Weights of a small mixture-of-experts language model, trained from scratch on English Wikipedia: 519M tokens, 7920 steps.
Below are experts of layer 5 (counted from 0) of a mixture-of-experts language model. Rows are named router (the router's row for the expert), gate (a neuron's input weights, with its number), up (a neuron's input weights, with its number), down (a neuron's output weights, with its number) and show model dimensions 0-79. Each number is 50 + 12 x the weight over its row's rms, rounded and kept within 0 to 99.
Before each expert's rows: a language model's description of what the expert responds to. This comes from a sample of Wikipedia text that the model never trained on.

# expert 12
Description: Vowel-final syllables inside non-English names, mostly Japanese, Spanish, Slavic and Arabic, plus CJK byte pieces, such as ki, ya, ja.
router:60 42 40 59 56 52 40 62 48 60 64 53 36 41 39 48 49 41 62 69 27 45 37 33 53 48 58 46 67 54 49 62 41 50 43 56 61 53 49 47 64 38 47 63 52 52 38 58 40 56 16 45 69 53 57 71 43 32 43 42 38 56 44 35 51 55 57 59 37 41 37 44 74 15 67 62 41 66 82 44
gate0:65 54 41 61 81 32 51 52 50 42 55 49 42 46 44 41 56 39 62 60 66 40 42 46 48 69 57 45 43 41 35 33 44 52 43 67 54 48 42 71 70 46 50 07 65 56 66 35 48 56 52 47 15 35 31 57 59 38 49 43 58 82 61 33 58 32 45 23 71 55 46 51 46 55 42 45 59 53 33 65
up0:47 52 57 58 54 32 62 56 87 83 37 40 62 61 44 71 55 73 66 62 61 39 53 64 48 39 72 58 61 60 29 39 67 50 46 44 51 43 51 45 70 43 63 51 47 42 38 44 40 39 58 60 35 36 46 52 75 50 26 32 51 45 43 62 54 56 49 64 45 77 48 46 59 65 58 35 62 42 35 45
down0:60 55 45 63 43 45 63 49 25 53 69 67 68 38 57 55 43 30 59 36 30 52 59 44 35 47 62 51 42 37 61 70 43 50 50 57 47 53 50 56 39 63 58 45 62 57 60 39 62 49 50 42 53 34 70 28 58 41 37 35 59 75 53 34 53 38 42 38 41 63 55 54 56 42 65 23 51 67 47 38
gate1:49 58 43 35 64 64 36 71 47 46 52 60 48 45 56 46 62 51 63 63 52 60 75 44 60 59 48 38 38 39 55 57 45 40 48 54 52 61 35 50 41 33 37 38 63 59 64 63 59 45 32 56 52 32 56 55 16 61 54 50 60 66 55 49 63 31 44 60 50 36 39 51 55 45 37 54 84 48 24 43
up1:43 56 57 47 33 45 37 26 40 60 68 45 51 52 45 85 60 51 56 63 46 36 37 56 53 59 59 47 47 53 70 16 47 38 40 52 57 51 63 52 62 33 51 51 59 58 47 47 39 37 43 48 59 60 54 37 42 52 54 35 68 49 32 52 48 42 45 74 51 63 37 55 70 64 34 63 41 52 57 55
down1:38 40 58 40 48 39 68 66 50 50 49 43 52 50 40 34 50 50 53 60 55 46 48 59 28 63 48 26 77 42 45 49 50 51 34 58 46 46 61 56 57 48 69 36 60 40 56 51 72 50 70 37 47 40 39 61 52 33 62 74 43 54 47 56 55 53 62 68 58 31 55 55 52 58 60 59 27 72 41 57
gate2:58 60 44 74 70 63 49 41 40 36 72 33 53 37 73 44 54 48 44 53 37 25 37 28 55 39 46 54 22 52 51 40 48 56 37 55 37 51 56 53 62 19 28 57 57 66 59 67 53 41 51 55 62 55 60 48 29 23 42 47 63 55 34 33 59 52 61 59 53 56 68 56 49 64 43 63 58 65 68 42
up2:39 50 58 44 26 36 64 53 54 46 40 44 38 69 54 60 40 61 50 38 49 53 46 57 45 43 48 48 52 45 40 38 71 65 75 55 70 46 91 44 62 24 72 54 59 53 47 59 56 52 59 46 42 52 67 46 80 63 38 36 49 50 49 50 35 42 51 74 72 52 33 36 53 55 60 60 58 49 38 46
down2:46 57 82 49 57 37 57 51 40 47 54 57 45 57 52 55 36 44 47 24 44 33 62 59 46 42 43 49 34 65 52 53 65 33 72 65 72 63 35 57 39 26 36 57 38 48 61 64 60 58 49 37 39 46 56 26 56 64 67 34 65 35 46 50 43 52 73 50 35 58 34 54 47 64 34 69 46 33 41 60
gate3:59 71 61 54 73 63 48 40 44 26 51 43 49 29 43 57 41 43 55 44 44 38 53 55 45 77 61 63 36 39 31 44 44 17 35 56 59 66 42 63 62 34 44 48 68 47 44 44 45 44 43 56 60 51 48 36 39 61 59 63 46 52 35 54 30 35 50 56 54 48 65 60 54 39 42 63 40 75 58 66
up3:53 43 32 63 54 47 51 52 43 62 56 56 48 39 68 39 35 47 57 39 57 80 69 47 61 51 50 35 53 54 47 37 43 54 43 70 30 47 65 61 73 46 42 66 52 64 57 42 46 40 31 57 62 29 48 49 44 29 42 67 48 42 44 54 45 47 58 59 44 55 51 51 55 51 69 36 67 54 57 39
down3:41 57 63 60 41 48 60 47 58 64 55 62 50 64 51 36 55 61 47 72 60 15 33 46 46 47 49 60 31 65 48 41 56 71 46 61 55 51 52 42 72 36 35 31 51 39 66 30 61 49 53 44 18 52 54 46 47 48 53 44 43 47 36 36 54 50 57 58 28 68 49 39 59 38 48 39 53 18 42 45
gate4:58 44 56 42 54 37 60 57 56 75 49 69 51 64 66 25 47 44 57 65 54 53 34 36 44 52 58 66 66 63 55 53 58 36 60 46 36 58 66 39 80 51 60 66 64 48 68 59 50 55 37 35 22 56 55 62 47 41 28 48 48 38 37 57 62 64 39 47 48 42 33 47 42 45 51 29 45 54 19 54
up4:38 24 60 46 76 58 25 55 58 67 50 53 56 72 59 55 54 61 49 51 37 63 44 54 54 52 39 54 51 67 49 65 57 32 37 54 69 43 41 51 33 59 60 56 30 59 53 38 51 58 64 41 33 52 65 61 67 34 36 45 39 39 52 26 37 52 33 48 43 60 49 46 33 37 47 60 48 51 53 69
down4:37 47 41 40 39 38 32 68 42 34 51 61 37 57 45 50 59 38 50 48 40 28 73 59 57 87 63 41 59 43 57 64 52 32 53 32 60 50 41 64 28 47 59 61 67 66 38 37 41 23 59 67 71 22 36 61 63 43 51 72 79 49 43 33 48 39 53 46 35 38 73 56 41 41 60 38 44 69 54 56
gate5:52 61 49 49 31 61 29 36 52 47 54 54 50 52 60 60 26 23 32 47 54 39 55 63 42 36 47 35 41 40 53 76 60 38 50 63 51 57 36 38 52 39 65 47 40 52 41 61 59 48 34 27 73 18 54 48 47 69 63 62 58 56 16 57 37 60 46 47 53 65 27 59 49 41 62 71 43 64 66 40
up5:72 67 37 59 61 43 24 54 43 40 56 50 69 47 30 55 51 51 57 36 49 37 44 53 34 55 57 24 63 72 57 53 64 54 49 57 64 44 43 17 52 53 67 50 52 45 42 26 52 44 52 61 50 45 35 46 65 49 53 64 62 72 45 63 40 56 71 43 58 59 52 54 52 42 78 65 27 41 73 48
down5:50 56 26 61 62 56 45 43 48 48 40 61 42 29 59 43 57 62 68 49 48 56 41 53 33 24 48 44 59 57 55 62 63 69 40 56 61 39 72 28 54 39 35 82 55 55 50 45 43 66 35 52 38 48 58 64 45 36 44 61 47 63 50 50 42 40 64 60 46 58 69 54 62 38 64 62 58 33 59 48
gate6:56 50 46 55 57 28 59 67 59 61 49 60 62 62 29 63 65 34 59 52 39 64 57 53 52 68 41 34 43 38 60 44 56 53 69 60 78 55 47 53 27 58 49 41 33 47 64 61 23 35 31 42 39 59 54 46 45 56 49 37 31 36 54 42 46 66 38 56 49 42 49 53 67 64 40 60 47 72 53 35
up6:55 44 49 72 58 69 50 74 30 52 41 41 51 45 59 58 56 68 55 53 52 46 31 72 34 65 23 64 47 53 60 49 46 49 38 56 31 40 57 43 50 52 63 45 60 53 67 54 30 45 43 45 74 31 21 51 55 60 52 49 61 28 56 55 22 69 56 43 58 61 63 46 50 49 58 54 29 50 48 55
down6:42 46 58 58 52 52 53 34 39 32 48 42 79 72 41 40 47 44 49 74 52 43 48 52 44 69 39 41 61 51 40 53 64 56 41 64 35 62 40 44 48 42 57 63 43 54 52 35 62 61 51 55 56 54 46 70 46 42 47 51 42 25 58 74 66 48 57 39 38 55 56 49 55 26 42 51 47 41 45 32
gate7:55 65 32 60 46 70 40 28 55 45 64 47 46 41 70 32 39 64 32 47 43 57 51 53 71 34 64 24 51 67 35 61 44 51 55 60 49 56 41 41 46 38 34 41 47 77 76 66 55 42 47 46 54 51 44 44 54 53 48 48 49 54 35 57 52 47 54 69 41 59 53 54 44 32 50 62 52 48 69 59
up7:64 56 70 45 43 31 39 45 65 47 44 45 53 57 35 56 15 53 38 55 50 70 41 32 59 62 72 58 33 24 56 45 54 62 49 34 69 34 60 54 52 58 50 57 57 45 61 65 41 45 66 37 48 64 67 57 46 28 57 62 44 37 47 57 51 70 56 62 48 52 58 57 50 43 22 47 38 65 40 62
down7:55 67 42 60 58 72 33 50 40 74 49 50 46 78 50 65 65 43 44 49 44 51 50 56 55 42 34 51 43 43 60 62 41 42 41 43 46 28 50 59 64 55 25 56 35 63 61 60 39 52 52 61 38 49 24 74 34 46 66 39 67 43 48 55 56 70 30 55 31 47 50 47 54 43 58 50 47 88 49 41
gate8:64 56 59 43 62 66 46 69 53 45 64 38 37 36 46 45 60 54 49 61 45 50 51 55 68 56 57 53 26 34 48 73 48 63 29 43 27 20 37 38 44 66 39 57 42 65 80 55 39 39 51 55 40 58 54 56 29 43 37 75 51 50 36 50 55 36 53 36 48 55 56 41 39 54 46 47 43 58 52 51
up8:51 55 71 48 41 60 62 52 53 56 49 66 41 51 47 43 39 58 57 47 45 64 65 44 52 72 77 66 48 54 31 66 41 54 65 46 40 42 58 60 50 48 53 43 34 44 55 47 36 41 38 46 32 46 53 46 66 58 64 77 52 22 50 42 54 33 47 46 40 62 59 34 55 56 45 34 43 68 39 59
down8:43 71 51 62 38 72 69 70 45 55 23 64 48 41 42 42 32 46 61 45 59 50 49 49 41 62 56 45 20 34 55 71 47 39 48 38 63 54 53 46 63 41 34 48 43 55 51 55 26 35 48 53 33 50 53 35 57 51 46 33 41 54 35 49 55 46 39 56 36 49 70 35 48 61 51 39 44 48 40 50
gate9:56 45 43 32 40 51 71 47 28 51 45 75 05 48 49 52 55 40 48 53 37 45 52 52 26 60 46 32 58 57 70 42 50 53 59 40 35 45 43 52 74 56 52 55 36 30 41 56 48 35 28 52 54 37 58 53 53 60 47 33 59 55 48 49 62 55 60 36 48 48 64 44 45 41 65 67 42 36 54 52
up9:44 60 58 62 75 51 53 66 50 41 46 52 54 57 39 32 64 49 50 42 38 61 51 62 72 28 41 43 66 55 47 70 45 48 46 61 54 46 69 54 55 61 52 39 36 33 52 50 60 33 53 47 44 34 71 45 34 74 58 58 41 32 24 48 46 49 51 50 52 37 37 58 34 53 44 60 54 36 88 64
down9:56 54 38 58 75 58 53 52 25 62 68 27 36 61 66 54 51 42 40 33 62 58 41 57 53 45 42 37 61 39 61 41 74 66 63 48 61 50 49 45 67 62 40 53 37 54 39 63 47 48 64 41 44 58 52 60 65 44 46 51 60 56 42 54 43 39 48 52 48 60 56 47 50 57 31 54 46 50 29 25
gate10:45 38 37 74 46 53 45 44 30 43 47 61 65 29 49 44 54 57 61 25 50 21 56 62 55 38 66 52 45 69 46 42 58 38 75 30 68 47 46 54 56 49 38 38 65 37 49 72 48 54 41 53 07 64 45 44 52 41 42 47 57 57 60 59 42 38 63 42 61 57 45 53 56 26 50 61 46 68 60 34
up10:70 39 60 54 74 65 32 43 83 49 81 61 59 57 53 31 39 48 59 69 54 74 59 44 58 46 40 36 43 44 52 73 53 49 22 39 49 59 44 57 36 72 49 58 42 43 69 56 21 55 33 58 29 52 54 66 47 33 52 50 48 37 47 50 71 56 61 53 22 42 63 46 58 63 50 30 53 63 43 63
down10:64 52 60 38 55 66 62 46 58 54 29 56 54 47 48 48 50 44 52 73 75 47 51 54 40 52 53 57 64 51 35 55 55 49 37 53 30 21 60 38 57 23 66 44 60 47 47 39 54 65 41 65 40 45 40 48 51 51 33 64 59 55 51 49 64 34 71 37 37 39 37 63 70 40 60 53 50 49 51 44
gate11:54 48 46 75 64 48 42 67 47 53 36 46 49 64 53 51 48 42 49 50 55 62 62 44 62 46 36 35 33 52 61 36 46 47 54 68 60 39 30 53 37 50 51 11 38 53 69 64 55 77 57 67 48 44 31 45 48 35 35 49 54 30 35 60 57 50 47 29 63 22 53 65 35 62 39 44 54 58 47 61
up11:38 57 42 47 50 60 52 45 58 80 53 39 56 64 43 44 65 43 63 72 56 22 47 51 46 53 68 68 47 28 55 70 75 54 42 48 37 47 44 47 46 52 43 73 38 55 45 47 32 48 44 33 37 47 51 57 49 40 50 44 52 52 49 49 55 40 66 48 43 44 35 25 44 46 47 33 61 69 62 57
down11:56 74 53 68 58 52 55 44 52 64 56 52 55 46 30 56 52 62 50 51 40 34 38 46 56 47 59 45 56 38 62 56 75 72 60 52 60 64 44 48 43 58 25 44 50 59 47 61 41 32 57 31 43 43 51 60 65 43 48 76 69 44 44 57 37 53 58 54 50 49 54 33 42 47 47 43 39 60 72 52
gate12:73 42 51 62 38 58 50 44 28 48 44 50 48 29 36 56 54 58 40 50 46 23 59 57 44 40 44 64 50 45 54 44 46 30 40 47 48 43 38 50 37 67 35 56 56 62 35 66 33 45 48 25 59 46 49 47 52 51 60 49 47 56 75 22 47 71 57 39 50 65 52 57 48 40 64 69 67 44 48 44
up12:30 62 55 57 50 43 63 38 70 52 52 51 49 71 68 74 54 54 47 47 55 57 39 76 58 38 55 42 49 49 71 51 64 40 41 56 69 64 38 53 35 43 63 36 34 41 28 27 44 51 46 37 43 62 50 59 53 54 41 26 37 41 54 58 49 63 77 53 40 66 43 31 30 60 37 45 21 51 51 47
down12:63 68 64 58 56 38 39 43 48 53 35 46 49 66 54 35 41 49 45 46 55 62 40 64 49 36 36 29 65 46 70 66 56 45 56 49 46 43 64 46 49 47 43 59 58 56 68 57 36 57 85 33 54 62 53 38 67 41 48 30 55 44 43 40 74 48 60 51 43 59 58 42 43 60 30 41 50 36 42 54
gate13:56 43 46 62 48 44 58 54 17 65 43 44 36 60 54 59 55 46 56 54 59 58 43 51 62 32 42 58 59 40 37 45 55 50 61 52 61 37 43 39 59 31 31 45 50 48 35 49 40 47 71 54 52 28 67 52 51 55 41 57 42 73 51 69 48 42 45 61 57 41 77 65 55 62 54 52 51 63 29 45
up13:36 66 55 25 59 61 19 66 54 51 44 81 53 42 68 32 36 40 54 53 46 44 72 22 25 38 53 52 71 61 60 56 34 65 48 41 59 53 53 58 38 46 40 47 38 58 67 55 51 67 60 46 44 56 61 53 43 78 55 41 58 36 48 72 26 48 32 50 42 44 30 42 45 47 58 54 33 43 80 40
down13:39 42 52 43 56 43 42 54 38 55 59 76 51 17 64 79 52 33 32 49 49 34 69 51 46 20 45 36 54 48 57 52 44 53 66 51 31 42 48 33 49 47 54 44 41 52 53 55 54 45 70 43 35 57 44 30 51 40 54 45 37 26 37 53 40 41 50 46 39 61 63 42 66 56 46 73 68 39 61 56
gate14:72 67 58 52 72 47 37 66 59 79 46 41 33 58 33 23 46 16 62 56 53 34 41 53 49 57 48 63 44 46 74 53 50 50 71 47 56 30 17 45 37 53 62 58 70 35 46 52 75 54 58 56 29 51 54 59 52 34 47 23 47 62 42 37 69 42 47 40 51 67 40 54 25 39 66 50 53 58 52 45
up14:39 30 50 39 37 50 51 71 56 42 35 80 43 52 55 52 47 60 45 43 48 51 46 33 30 44 44 55 41 43 59 33 43 43 29 48 45 70 50 76 63 53 41 45 46 56 50 68 40 45 43 66 69 59 48 63 62 37 55 54 20 34 67 40 51 64 42 62 45 35 65 49 54 59 51 37 54 61 41 36
down14:34 49 39 50 44 58 60 41 59 65 55 60 51 48 63 48 30 58 61 14 50 59 31 79 35 37 35 50 27 55 70 51 65 59 78 45 68 48 25 56 66 55 32 53 56 35 59 39 59 42 51 54 38 50 59 50 28 60 42 58 47 58 68 64 43 52 46 49 60 37 51 45 54 51 43 49 42 61 43 30
gate15:48 57 44 41 48 50 35 50 49 81 53 33 44 54 56 92 58 28 46 57 57 83 66 54 39 52 51 46 43 36 44 55 37 35 60 37 54 65 58 38 40 52 39 53 57 31 69 58 46 55 60 67 42 54 59 57 43 69 53 33 70 46 36 47 50 53 49 69 49 54 47 31 62 59 39 52 41 57 47 47
up15:50 43 31 38 55 61 47 56 47 46 43 51 57 55 35 48 64 33 50 65 66 71 53 46 42 58 50 43 72 46 77 66 27 74 44 50 50 33 65 67 58 52 34 50 42 50 34 68 40 66 58 48 58 48 53 54 39 45 31 40 68 47 36 75 58 34 47 60 34 51 73 44 50 33 42 52 74 67 55 66
down15:37 34 46 77 54 49 64 58 29 45 32 58 50 40 59 36 35 47 50 49 57 69 46 60 63 52 54 52 61 40 50 38 55 45 63 51 63 63 68 72 55 39 33 58 62 42 58 35 59 47 72 60 60 57 58 29 70 45 30 41 46 48 52 52 54 37 51 64 39 75 30 52 53 40 64 30 48 84 37 49
gate16:68 41 35 53 42 84 54 48 52 48 76 57 59 57 43 51 62 40 43 67 51 73 42 37 45 48 67 41 51 48 31 67 30 49 58 49 56 40 53 62 49 45 43 67 51 64 68 59 51 32 33 33 53 54 69 68 43 16 45 46 39 48 48 54 41 48 49 65 51 60 38 49 65 62 44 37 72 53 59 64
up16:43 59 43 58 48 59 39 53 48 39 56 53 50 48 64 63 41 45 36 64 46 43 56 42 42 34 41 29 49 53 56 52 51 48 53 49 61 51 55 52 74 50 22 50 42 63 35 68 45 32 70 40 64 43 38 63 30 74 48 54 49 45 65 35 49 53 54 39 57 54 44 38 39 36 38 42 38 14 42 45
down16:52 63 56 49 56 65 33 44 64 40 66 56 64 52 64 37 61 49 42 70 61 53 31 32 54 46 58 57 57 45 43 50 43 57 53 38 52 65 52 49 55 63 20 38 63 71 46 51 41 52 58 45 47 49 45 63 39 35 53 60 31 44 52 22 50 43 30 43 50 39 55 54 51 42 63 47 50 37 58 53
gate17:67 36 46 47 70 49 48 55 47 69 50 48 48 52 50 48 62 49 74 32 49 45 43 41 39 37 45 28 45 47 53 45 73 54 41 59 60 41 55 56 50 37 68 23 50 77 69 48 60 43 55 44 54 43 42 49 47 35 53 52 59 57 42 38 43 61 77 28 59 53 56 60 31 36 63 55 68 44 55 59
up17:63 67 50 37 54 47 31 56 68 59 60 23 53 54 39 40 59 57 65 37 49 28 53 23 54 54 40 47 56 49 69 67 61 52 39 45 31 52 63 57 52 47 27 78 37 62 60 74 42 59 54 58 46 63 58 47 45 32 45 58 27 15 30 54 50 39 51 61 41 41 59 61 48 50 32 36 70 31 45 62
down17:37 47 60 57 52 45 31 42 41 38 45 30 42 55 75 39 43 49 47 52 43 57 49 51 46 57 42 55 61 61 52 42 47 54 49 64 47 45 46 65 57 67 42 56 47 74 50 63 42 46 64 37 79 47 69 60 55 59 46 42 43 63 60 49 43 45 47 55 38 63 64 31 35 61 57 61 51 44 48 58
gate18:37 81 47 41 46 36 26 53 52 43 93 57 70 60 57 64 46 41 63 54 49 57 51 68 43 42 43 59 44 32 41 47 68 27 35 57 62 50 54 50 42 47 68 54 63 67 40 54 26 58 58 61 41 33 45 45 50 41 53 66 33 61 53 48 58 46 58 63 51 47 42 56 44 45 61 53 51 55 28 53
up18:56 53 48 63 71 28 58 63 52 40 44 48 45 86 65 61 68 51 42 41 46 52 44 50 37 51 58 54 45 61 35 34 46 60 31 41 41 18 57 47 67 12 60 57 49 58 21 39 63 50 43 42 57 64 70 62 44 65 65 57 44 51 47 46 39 42 44 37 45 46 61 40 48 60 41 45 58 37 52 40
down18:50 23 49 56 49 50 63 69 33 42 38 62 41 49 69 48 51 43 59 38 56 39 59 68 52 32 57 52 53 53 35 60 60 67 59 57 50 63 49 43 50 72 45 44 72 66 48 62 39 62 76 56 49 42 48 55 45 34 56 57 55 69 69 54 39 36 32 39 46 72 52 40 21 38 40 43 41 59 41 29
gate19:52 65 67 42 61 44 66 62 60 33 52 75 35 59 40 72 48 64 44 43 50 65 52 48 65 47 61 46 41 36 50 62 59 40 42 47 40 44 69 64 46 51 34 60 42 31 59 66 47 55 36 64 39 52 66 40 61 50 62 52 63 44 54 47 56 57 36 35 51 53 61 65 70 52 53 44 32 71 51 64
up19:47 45 45 39 50 77 46 64 35 55 59 28 55 37 67 38 69 55 67 49 57 55 51 51 61 57 53 46 46 42 51 72 59 33 48 49 68 51 48 60 57 60 33 53 39 39 69 47 24 53 51 39 38 62 63 49 57 62 47 55 24 90 42 24 43 79 35 52 41 53 30 76 46 39 37 44 59 55 31 59
down19:36 54 52 44 34 48 49 51 34 42 63 34 31 48 70 55 56 57 57 59 46 65 48 71 57 33 69 43 58 46 55 34 50 71 68 49 23 56 34 56 51 38 60 35 33 71 57 32 50 39 78 37 37 65 53 61 30 50 43 68 48 55 59 44 51 57 61 43 49 47 35 46 39 64 42 64 36 35 56 51
gate20:51 46 48 55 48 52 64 38 55 57 44 67 31 61 65 66 55 54 46 59 42 54 48 64 45 56 56 48 66 44 58 68 42 38 38 50 57 49 55 34 53 28 46 62 37 31 42 65 43 39 29 29 72 50 67 55 60 59 53 42 34 34 37 36 43 60 41 36 71 38 54 51 43 39 55 45 42 78 61 69
up20:34 39 55 43 59 69 17 41 47 63 32 58 38 40 47 59 49 59 50 49 59 54 53 36 58 28 58 47 42 59 64 31 46 78 61 63 46 37 55 56 44 72 40 40 51 50 43 28 50 45 31 54 63 37 43 71 58 42 58 40 55 42 36 55 74 56 50 54 44 58 61 68 44 32 68 55 50 74 56 68
down20:41 49 42 45 41 55 60 34 59 51 52 65 37 33 55 53 61 46 39 55 55 68 43 34 65 71 67 24 52 32 62 49 50 71 48 47 70 35 41 45 54 46 57 39 44 35 61 52 47 44 51 39 62 59 56 46 69 49 72 63 53 15 63 30 34 55 50 43 43 60 54 53 49 43 73 30 65 51 37 53
gate21:34 67 45 76 52 60 62 51 50 68 66 42 61 75 41 84 67 52 66 68 59 47 48 45 51 37 50 68 66 67 26 62 63 36 56 76 27 68 63 55 52 29 34 56 43 64 45 38 47 31 64 55 47 51 45 39 49 59 48 59 43 36 52 40 38 48 45 68 58 40 38 56 59 50 53 49 60 59 34 38
up21:42 50 41 62 46 50 74 51 54 73 35 45 46 55 56 59 30 40 68 42 58 55 26 67 38 73 52 61 41 52 52 56 57 43 62 40 33 68 24 45 71 40 61 41 27 70 56 36 53 66 57 61 56 48 34 32 65 45 52 60 71 53 55 43 21 65 37 59 62 45 50 55 40 65 41 52 44 58 44 71
down21:48 46 33 47 23 67 47 40 49 42 48 49 39 68 68 44 34 41 47 41 34 65 52 63 39 36 27 47 31 43 55 44 64 56 61 55 36 60 57 62 49 35 31 59 68 47 57 39 24 60 64 46 47 40 59 42 69 62 48 54 65 35 55 42 67 54 43 43 44 63 48 43 59 31 61 37 47 58 36 60
gate22:68 56 47 40 34 46 50 54 58 54 52 48 46 74 42 53 47 76 56 35 73 28 58 32 62 37 56 42 68 58 39 51 47 45 52 34 24 38 55 29 63 48 43 47 56 36 35 53 64 61 54 56 46 81 28 43 53 33 63 44 45 38 62 63 62 70 42 68 43 52 67 36 62 44 66 51 50 63 29 49
up22:29 49 53 62 59 66 37 47 72 38 60 54 55 40 61 50 60 54 57 50 83 40 34 57 25 49 19 55 46 61 50 66 49 29 44 51 59 35 65 27 64 42 52 34 55 51 53 45 54 52 43 64 56 52 58 50 76 40 27 48 48 58 45 62 47 38 35 42 57 50 53 47 46 44 46 44 47 46 33 51
down22:41 33 41 61 52 43 42 66 74 54 69 57 56 40 29 42 50 29 63 69 58 27 52 40 31 46 40 61 40 37 61 52 51 48 49 51 51 57 50 60 51 42 32 63 47 51 51 36 73 59 33 56 70 56 17 47 59 71 31 79 35 66 47 40 53 66 42 49 54 72 60 33 57 45 25 59 44 50 47 48
gate23:41 50 38 45 81 61 68 37 45 42 79 58 44 52 26 61 42 70 30 66 45 72 37 32 51 42 50 43 69 56 61 40 57 38 62 50 42 61 54 56 48 61 54 49 56 48 39 45 49 60 24 39 51 34 48 65 47 29 46 57 52 54 29 47 36 61 48 60 49 21 22 41 54 20 74 59 47 44 59 46
up23:38 45 39 69 55 60 53 60 60 53 57 32 43 72 52 57 42 62 53 57 43 42 52 14 32 52 72 34 60 48 38 50 60 69 40 78 55 55 37 34 53 59 57 61 49 47 48 35 61 49 27 32 40 54 49 61 46 34 46 53 38 48 67 66 48 63 62 60 59 37 20 48 48 45 46 70 52 63 48 47
down23:40 68 53 47 36 61 40 49 53 56 46 59 59 51 53 50 37 48 61 43 38 49 46 50 49 51 59 67 45 26 52 47 57 58 30 35 37 23 56 42 22 56 58 43 40 45 62 42 44 57 66 60 40 44 68 37 66 53 40 44 33 58 44 58 60 43 50 44 72 70 75 56 37 74 33 25 23 40 51 59
gate24:64 54 52 47 46 47 55 54 76 64 53 81 48 65 55 73 33 40 25 49 57 68 62 68 42 51 31 58 57 73 65 64 31 43 61 48 52 49 48 55 39 60 51 35 60 37 57 71 55 58 41 49 42 49 55 37 59 53 62 42 31 56 43 50 41 34 45 64 48 68 63 43 53 64 27 44 26 57 48 47
up24:57 39 55 64 24 44 49 53 60 49 33 46 59 33 36 48 75 50 59 46 59 44 52 34 51 34 53 74 58 58 46 61 36 71 38 65 39 51 66 73 44 55 36 61 43 39 69 35 58 47 44 31 44 45 62 45 58 48 55 42 62 19 58 36 35 28 27 85 52 51 44 25 55 56 24 57 39 44 52 48
down24:63 76 45 52 59 48 42 59 51 46 53 30 44 64 46 45 43 53 46 66 67 61 54 56 63 24 53 44 59 40 39 46 53 41 59 69 53 32 52 65 31 51 34 41 45 37 42 63 51 47 48 54 50 65 52 36 69 62 53 36 65 47 23 61 47 52 22 64 59 49 53 46 56 61 64 45 24 65 43 76
gate25:61 56 60 34 68 44 44 54 49 54 44 50 59 37 67 52 35 59 51 53 63 41 39 66 60 35 42 48 53 61 62 78 49 40 45 50 46 54 53 46 41 45 65 46 41 56 51 55 37 50 61 38 57 60 57 73 33 60 39 32 51 54 50 52 53 40 63 42 31 71 56 42 45 85 24 43 55 32 51 60
up25:32 81 61 47 41 45 41 45 43 34 45 48 72 64 58 92 41 54 52 56 74 59 75 47 46 47 59 36 25 55 51 45 52 68 41 35 51 54 63 36 56 42 50 61 40 44 40 59 50 51 38 41 62 44 62 52 32 31 60 40 36 34 44 51 48 33 64 47 40 52 64 70 59 44 69 59 37 87 40 37
down25:59 41 36 47 39 52 59 74 53 29 35 71 49 49 45 47 57 42 50 29 55 58 56 40 33 67 77 52 35 51 30 36 55 38 27 67 42 47 70 59 54 54 37 58 53 57 61 42 80 57 26 73 61 38 45 46 55 49 65 47 41 40 59 64 58 36 58 51 43 55 67 59 65 33 69 61 33 46 42 44
gate26:47 53 57 57 45 27 43 62 48 59 49 66 28 56 48 53 40 24 68 48 45 29 69 49 53 47 64 25 51 47 41 38 53 59 68 48 72 57 47 26 58 78 55 59 59 26 37 41 48 70 41 54 40 42 45 71 47 62 52 43 45 52 55 40 59 56 52 32 22 46 30 37 79 41 63 59 44 58 60 52
up26:66 59 48 57 75 60 71 43 50 53 47 48 77 39 76 49 57 39 48 52 77 46 44 42 56 52 48 55 48 60 49 43 58 54 34 47 48 43 47 47 53 49 43 55 44 70 70 58 44 49 75 47 52 48 44 48 53 40 26 36 58 70 38 36 29 46 47 30 50 51 63 60 34 65 62 15 64 48 58 59
down26:52 38 47 61 30 25 24 62 52 31 46 56 34 66 37 41 46 44 69 51 33 64 70 52 51 61 55 33 77 38 61 50 54 50 78 45 68 57 60 28 62 69 44 65 60 36 00 55 43 60 23 50 51 47 56 65 58 55 60 43 37 53 54 51 74 47 59 59 32 36 40 40 60 45 70 59 52 36 54 57
gate27:64 48 77 42 52 18 53 29 27 45 61 47 56 53 47 49 50 44 59 51 36 49 57 46 43 38 52 35 63 42 33 73 66 43 53 59 70 32 52 55 53 48 13 57 23 51 61 62 53 39 42 54 49 31 58 48 51 39 42 55 51 67 49 60 53 60 41 18 44 55 55 34 54 55 64 47 49 64 47 53
up27:34 64 48 61 58 53 44 42 60 58 56 40 51 58 32 50 32 40 58 55 43 57 25 46 50 65 50 50 51 55 52 56 42 58 58 53 55 70 54 38 50 72 31 45 54 47 52 78 61 61 42 33 34 50 57 53 59 37 53 53 40 51 56 54 62 36 39 57 59 53 44 75 68 36 31 56 42 65 66 36
down27:44 42 60 40 50 70 34 54 38 61 48 48 37 39 47 59 43 74 46 65 62 51 51 48 31 51 54 35 49 28 70 65 51 24 32 45 41 50 53 66 37 20 59 45 57 52 49 53 38 57 64 38 49 42 40 49 44 50 45 36 59 49 51 68 47 42 36 57 49 50 41 56 59 60 32 61 41 81 58 59
gate28:48 53 70 56 59 59 20 72 41 59 63 56 41 56 31 40 70 38 60 56 50 45 67 63 46 56 44 52 60 29 42 66 37 51 56 57 59 56 38 56 37 63 42 53 67 35 55 28 45 55 69 55 51 47 55 61 18 59 41 58 61 39 65 41 55 41 84 55 47 50 48 23 57 52 45 49 56 54 27 38
up28:63 54 50 40 60 56 67 43 36 43 63 47 50 51 47 42 41 65 40 44 39 56 50 47 48 50 59 40 47 60 62 37 59 59 52 61 46 67 47 48 59 28 51 36 45 64 59 31 56 52 55 40 59 41 15 77 63 44 42 64 57 67 64 32 32 51 38 50 62 63 41 63 45 68 59 43 48 36 67 65
down28:33 32 64 42 51 36 53 57 43 50 56 47 47 25 45 53 32 55 41 28 38 43 22 53 44 55 32 70 42 68 53 47 51 53 57 42 43 63 59 42 74 53 45 59 56 60 36 55 65 35 61 51 44 68 51 49 91 48 53 49 36 59 40 48 47 52 36 38 60 62 71 46 48 61 68 31 47 38 47 61